From a checkpoint of a small mixture-of-experts model trained on Wikipedia: 128 tanh GELU neurons an expert.
Below are experts of layer 4 (counted from 0) of a mixture-of-experts language model. Rows are named router (the router's row for the expert), up (a neuron's input weights, with its number), down (a neuron's output weights, with its number) and show model dimensions 0-127. Each number is 128 + 32 x the weight over its row's rms, rounded and kept within 0 to 255. Numbers have three digits each.
After each expert's rows: a language model's description of what the expert responds to; "raises" lists some tokens whose logits its average output raises strongly, later layers aside. This comes from a sample of Wikipedia text that the model never trained on.

# expert 33
router:070106128150152128088176142105081184109156097019103174107102142114113060137136157106156161095162164136142142124081117099091132116120118111143152078149118125128126059108144157110144154059251140147142085179118169150119111137145105150104113158133123096059160132155066095112172121129124106125123173145127107115164126153131144123117124108185116138139094177144170086112170130126134148077159
up4:117126140126170106136101161139111147144168119088091060116112168155165097137154102073140152066128132124096104061070065104111120133142171141122106127150151156134118165134140171080178129083165118162141117119177082115157109142171139104131126194121145091111142133052121106118099110152136183078095123194070100116120084111169169117070117111137158037116161127087161145126105158146078093112177
down4:040084139164082148155122121145135145151152084105153136082167141148152126100154117135176116122111160167116130138127166082143140132081179141101094125148136185152130089124159126141126111132190145093075107059164169145194150067081158142220153143171170146198109143115127095166126100108140140147093146115078132124125124152109096141159121002128149085146105110103116118140143136107093116130131
up5:106116152113156100133133135084158144170132129109069120125153117133169131158135121097163057081112207148165154093025124120126126108092165138121148109080142184188077081075063078136163173137210128139127103136137168169125162179129134081076126156124116097049119153090132149137113126122118139165099194085131138087130141135128146165107118107121118153155126167127104131116104090103184143161141
down5:129136122089147146087138134120195167176145115165187110123110066126110092080096106096124090121111158148124116115172082153103127120098167139148132132212127173152141121106144095110096102171050200151140092097102142099100104114160125092108053189110100129184145127143113126128061159130129079119070070131131152161121132168086113115181145165162133115167125060103118150127136158133126112162060
up6:042095127120147101080157170140154147100181149101159145149109151117129124105093082126131168109175107105075124163164138100118203080091148200098127116119105139142092154076147152112192097125180107147136129138097100123136179115148116136068151149079120089147107162134151128113132101116090141135119158150180166152164094224113173071080092101174116158109142157117099140076134137108107184161102
down6:120165083142126104097105154185128154142131125157124139152121051145194134132103193157167076139165125083132054111155085121159128111159150140122144173161159145161148079152104177029109142125098108150144137077100114118105097106119159088150128108109154117112156113089154169140117146123072167191115135141108126084087116127182146087100145170154153053183122139161164127082156117158071129123177
up7:126167106129136115088173146109133181166079112064160092080110169159125103170115188117146158108129188095093115099089171146079159127121115132138130099126182117141082088122143169082128156096107089096156129072154125112137133140161102195123138134135114121109093168204158109140157113178097139120138164075111089112179133138093131164090103101201158076093145125123137123130178157164137144153227
down7:141057144070135105154123095131147135107178133076152161121105126150059164113133127102171118071111077133111123101209059081157143083146098181143124150111136083141157159108148185133144111150154125066113152155137138146101118128111138139168143147106085150081109125155083084122173061129051133105181117100112103140105105168111131093109059106119118168207106106156140134150121106112133112063154
Latinate word stems. Latinate stems before suffixes like -ation, -ity, -ion, e.g. version, activity, constitutional, comp, oper, responsible, genres.
raises: "ar", "ul", "at"

# expert 28
router:059155115176163120128135133099090161154174119137107154162076137141121098067106098112149122130094141155093166170077172088052131157097097127144184108137084099142179079103162115084144136112166132135164089175093186164090098115170093170139085103115170118098151120170087089115153090141170136084085117109157105089127099135161184137131104100156110112112108183124155096086109161181109170128171
up4:106137169207125099132133088124158102145143173159143166144134133155200071133161137113163081125196090166132120172125115096101119168134079141157127165092080145150197118101135071159103173101124115118134097121122122143179074120075110125121106134099144087140157132170141135141220090099184063112120140151107106092105182169126066154103136133152140120117164175158155133107129072143092175104159
down4:127129062151151143165108152128162166139070114140150112127161119118168119140189145167127114174131113141146154125129134116145124111121194152153127161118124115115118093157070090153044128173201124112171134168129093111107134161169160094112144192102132122113153143099099111091128095091072159134111132106090102121098163238185100086117106112112191178165089180105087137124194085146148120103112
up5:116102121137141083121151114110125107105142110154150092139093136141176083135166152154166132145135131174186170128149139146135103112141111134137139202019132117128199182082114115080161129086156151147116063144145182149149063115144164114149109109117142106198125118079097196110099120152127028124085140158099089134112121128153179180131167114133112106105127113081134124107104192127068147138153
down5:111117133129106138149077192154115150082071084146134059126100191084165124139102195143115159143107119093146106111097093118105176137117177141104131179151091076134160120156108097159057149150123149134146112131099140152107112122129145134022147111120191100128080103120131122094141116144154127165115132152122149138100154164145111111098093177075218206143124130120118121162110131100145056081166
up6:066172094115108153148129104097137166181144172147144156123147173091093116069151149090125126128128120161033152126066135106143096112073113177127183185155127133137125092105131117131162129151120161089087045159169122167102142117144131098155134156126059145066136035124110118127137159140123145127132128147083078127159138129146129168122124166140119154086145076114147217089141146147136062143124
down6:111156159083154186124150132137113149130141093138150179141143115113153158102172099131187160146154040136140143103142130090119142112134136117139147114203117152098158170105119185076168117119122103118086149092047092118085184102143130154125130120152182165090146172129152042150170166096121099141144134096079102147129110125143097107146205091154127054159130170145089141137172188140085153104149
up7:139137165166130176160154117115090123104131129141105063114127110147067115152111140185195153106161158092134127094093139175103119101107118140168156151123176134175111148194125090100088138183087177119144111170127170095063115112171133140164071159120132162159220156137064126159155110076161155125147175175107089157097131130133104106095129126149177175123122149097103111161063146163112172089130
down7:162125113165156139145127106097129058127139168159178116071150142178138125159150106083101111129164125131094115119125092129127130153141110112163100082053150140131096155106125152096168158132150153075131124183104138135145115152093195104153123129189074043123096186126154113157113098118129066082115094126089151117078125165151155172095131065075189110130124151046165159142148170105116098124075
Min, M, Q, x pieces. Word-initial pieces like min, M, Q, X, h, especially min in minister, minutes, minions, miniature, and Q in Queen.
raises: "ister", "ory", "ual"

# expert 63
router:081088160187143114123149119131079175185161142124092152105131087144099132080148121154169141083128146136023153156117175062092087131093090135123095107140099118111154067113141144125171105112201132137135090166106151126103074066151106125082125122034114135111149152129123136144132109145138099103102178093126115114157164085135156114150077173178114125084148138072177133120103147155128173098160
up8:094120170145149104138088168183113123136087101120130114139108108119122128147118124182096084105145111136108139118102137134160105094136144095124151165097094231108148054124127164160161130120152093144080063178067122138097073093108104130089096110154161143111111146158141159108161145096094149084091142125184124096151186102117114086150072143134147196050147154074165127154066114170110179144164
down8:124178131160145149118093185165126114117087153143152148124123136157157136067131157161139151131150191090140120148146134138113148105121145117093154133174114156121158121128147135130092153203170142057071106129112099206152135175149152179161103145113097096136121140089130127162082097147137146111095184131166103119144150069158141140074133232159232122054133168099119119127166149141176136114145
up9:168104148114114106153104200086148201145149135147132172152171126104122127129164143166134140093136133093133149163139160046134147133127095044134126111149128144119189110138099143045155102075164101114165070126090107134137207089121110122127071072134074105079142112179167083176110145152168093153127123144142146116146140095089157149098148152156106196127142080114154157100152077112101129093119
down9:095072086131168145126084146105107077119073169110091147088148146113129130219120129124085156167124199112170139149169144137148136180109123171153142106115104146101139165058079090082140070126113079147077115089178099086141127152128156131068093116107083146139104095089099123133140148168172128153130141153198158126141091104164187173133144106176142101075110128171155110117133139076117090116150
up10:135102149177176096102160117103107192104115121088125140168109199161119151136155130153172153124126095108072123091152082103097185112079126064103141170174099191110097081156116126149132098125192072156130098112070128105126110105098083118149109116131128087116169098139168191079143178103186143119121167070139118147120176098135138138176128149116140118077150146102115101135093148133116160221130
down10:180185115201072073115147120126110101115139130178144140121152141140096087081146130134074145105114112140183131128122151088139146083141149111104122119136119123134151138094097117151072082088142151183166118114118148127165151159179118124149137129095146120083153150098145184102106105132055099062203129151162122104097157078168168056066119200119117134083115069150140182107116100153151072115128
up11:109073098106135073142112121141102129170197112178143132154157146125151084150119137104149132073143130117130120145125032160112071084113091145187104105144164114086182074133107142140098139094165169198138071113113130102176115109116149170147147154048142116100123104126152180100200125114118100133166160141156112138154120135125091138133075165138072150163154157097143125097183141198126172138086
down11:108119059086127165176172110100100106178176134123128167094135131172149179161104146142149104084123175165127163123138185126103150076174158091081068133124098076176100187140151107173119197127171140178107151084160174108111098094092185094156106215121138149113130161142122156131170144121155145153098069169129099136123133114125131125101108136114073129133140128117142180131138091182087101157095
Verb stems rit, erv, found. Verb-like stems before -ed, -ing, -er, e.g. Written, work, found, developed, offices, Warner, British, Criteria.
raises: "ing", "at", "ic"

# expert 61
router:103099157162107113126122144111100156104150082096112161167145088118089082074123084090177114147155113147127162138086193117116160114110129086200130115139119134127202072077123125124138090144144097177157139166103139148111116071141115156122111116101118113120132104097099174099123068126124103140129181120142102120186088147158112188177117060105122172093161184153179130053147125164167132215132
up4:117135117123090090181166195156089188098106115135127188125186139091125115100122141140130134111146160159091133141172140150068146146137067130121083177127087189137102110154092192133093090137121176165142112082161168188101179097179104139098070081144100106128130155186160182126091154114113135117081110116116197139124132146148077093166120144121061145162177164147147136097115123106104145124093
down4:166087084140112110111122149119124142110153174185171093155242124180136152130169143127135128102135150133175140119133110111128061088163120171132177067154147131114151085146119134097188138126132128169057107097101151126174131138121101098139179165097154179119179136160163125137119162181148092158112135092128053165122088138137115093149107154139117077198078172094086149133142154167155152129088
up5:114142191085087116136126128114174147133130139120108122131167096156084110172136142087093151069121081136116142132124097085111159151137162125114112113125113138119087106115147159136075106035176135186129128152111152109151090077137126187097180144119192124083113149139061089109148100148121115180147153151105092167156136137077094179096099097176120100086091134160118150137189123050124205067131
down5:088143136112112076163153116137112124150101133142118180123164093130092167163164131111051137093112048119125120177112143032087118163105151171112136113124157100130130143122120166136119126094147092122150161072142116123168149159091196187157157159156143106076130127123136117168145118176123141160130146177074143126127075144084124065074150105168098206096111105141106160095168123075075155124082
up6:074133141102175176136168138119154135102130061040144102115130178156121105131108123101131087120180116049160132112097157126118136147147088107144114050122172114131143139060136108118157122124151094141151149149073109152094155112148070083141113142127106123153189129156090186085104113118116106215048194100102133102130121138129157119162082133103122134156127112099093148097047123100107088140128
down6:194116175133158074169166147118088133145154158120105102111157140115127082120139141106128143163127133173104155111181122127150081123202098131170157133132152143050176092094160133144059148111122185128072173082100066129110114116169116128163131132113131121127148177160149119125147146175146129124112143087061150100153141117158102145144140065131051149095172137109141167106225117141181171157111
up7:146106141122111189180139189180112143127174054118126160118152118024132113112175097148115121109099139146095138153161133123156117169132136098173177124126121113156089105095140125162092170166150099135178129145132113115117126177147125109081101165177068123094099040131119171151164136166147139104068136104216079108160096132165107156101168102120094139086131085159138130147173097106140137079130
down7:123108129101149189135116119100122077102122142148123172090139099112158153190079192065119165127159095126091053133130150137152114179086080150151123134104037163085103112128149090154136125123066171099188154158117130149138067083150149118097133097113155156164154096140142114166102164115113105111085110166160154126209135157103100180141112119173152092098102165163129111148059122099148129123172
Latin prefix word starts. Word-initial prefix pieces such as re, pro, ex, con, inter, pre, un, e.g. interest, explore, diffraction, invaded.
raises: "c", "f", "b"

# expert 10
router:057063137162156095093150154053078142074163138147109152126119100125066105097125137113107155055154159147059121174102206110140149176109078135200155135080111069132161069098133111096163154130166135160147126139117167124110101102157098148104121132169166130114144137112074094108130069162174169139118158159137108088131085133170116116142107135151120108125135143137127098110114203175102153124143
up7:080113097124170106174197101172136074113168122132086122159073068122136155118113140105117137102116128152112137172126160068111139114135100176160135098164158073169102113137141104178119120153137145073184137108211121158131113122132160135094179192108104078095135171129134101157132113149177190153104163149129178127110159108124081089167094064085063148080130120149112142177144073142152133133157
down7:116149122132116103161131100172097125090100121149166109122148133118153071099149158167113142164151148135116150121121093120172111100156153196107161133095169171216102155143103093197134176112167088109154159141118075161047135130103170182195151073162142152073177118143115128114079139142120090116155104060113158146100147123121097044129169101063099097126120106099140152113132110143149161174145
up8:066088116145183120156196119097099118191210121121138135083142143104106181119162087088164163108124100159069213115163109072103124130154154170123108144151151147104121110118120104106169143114124161102169146064146121099152136134083116152132084135143090127166134113137122138111153153046094093125133114137105111123105059208111167110091160148107097109105120147092112077155154149114168091153187
down8:193159074118153108118133154174148190164147087069093097118110066133114145099132119147160113144059125169124130108166095121082115125122134148128123153145119079083135131110110160115142119157036117097107137100142099090135104117119091165139129141099158101197086161156120109117146128116116154134163191187176206148052122149107174129052118176107135165081122129163128109152130154125157058142139
up9:133082136106136135034047111120101098104169111187140134106114087162088085152108147170117167090103122228130142107135153176178140161137179114126094144067121091145131104169088118103154125133124116173105088106106101172123116110135110185146082127133075080162129204128135113122154097134176145088086092098191150139104132110170099161095198137154138136128112111156117140101117145090165123128117
down9:153121117152105134090108078102103133131160126107078082069101129129177137157148129167153189159154152135177142076136125147107191196137139125079118087098059136196165116188174130133165088136129137163133112110118137114149122143138141117153153153145119072151095132168101054178135159129078111139103142105168104069117158093221136119072192122137173148108118103090162125135144123072091153124131
up10:136069195110080076075132072123115141154119114122094189169138082107135128141095159161182148169142109154064154070076184118135158150115096093142077102145123086111154102130149134106189147086145117182140109186083188172114137107140136063105126165192148163104143123123119109107194094143110131159119146099110091128121129135144131160151155147075095073122166144172113080119109130082148141128096
down10:115159118147102114122107114066130090184090074101119167130099120136091106091150117216128089114148150128187121135117176101110150095104107121106125143176110136129110171108083094141121098190150157157131122187132139133131095134096153127099146233144112120097122216122154102167111101135150153156049110114112110150136146186127106135116066176165138124125138124072117169122130171182152158158053
P-words, mid-word pieces. Word pieces after p or P inside words, such as Sp'ec'ial, P'rop'ositi, cor'res'ponding, Indianap'ol'is, plus odd fragments in tables and lists.
raises: "s", "e", "a"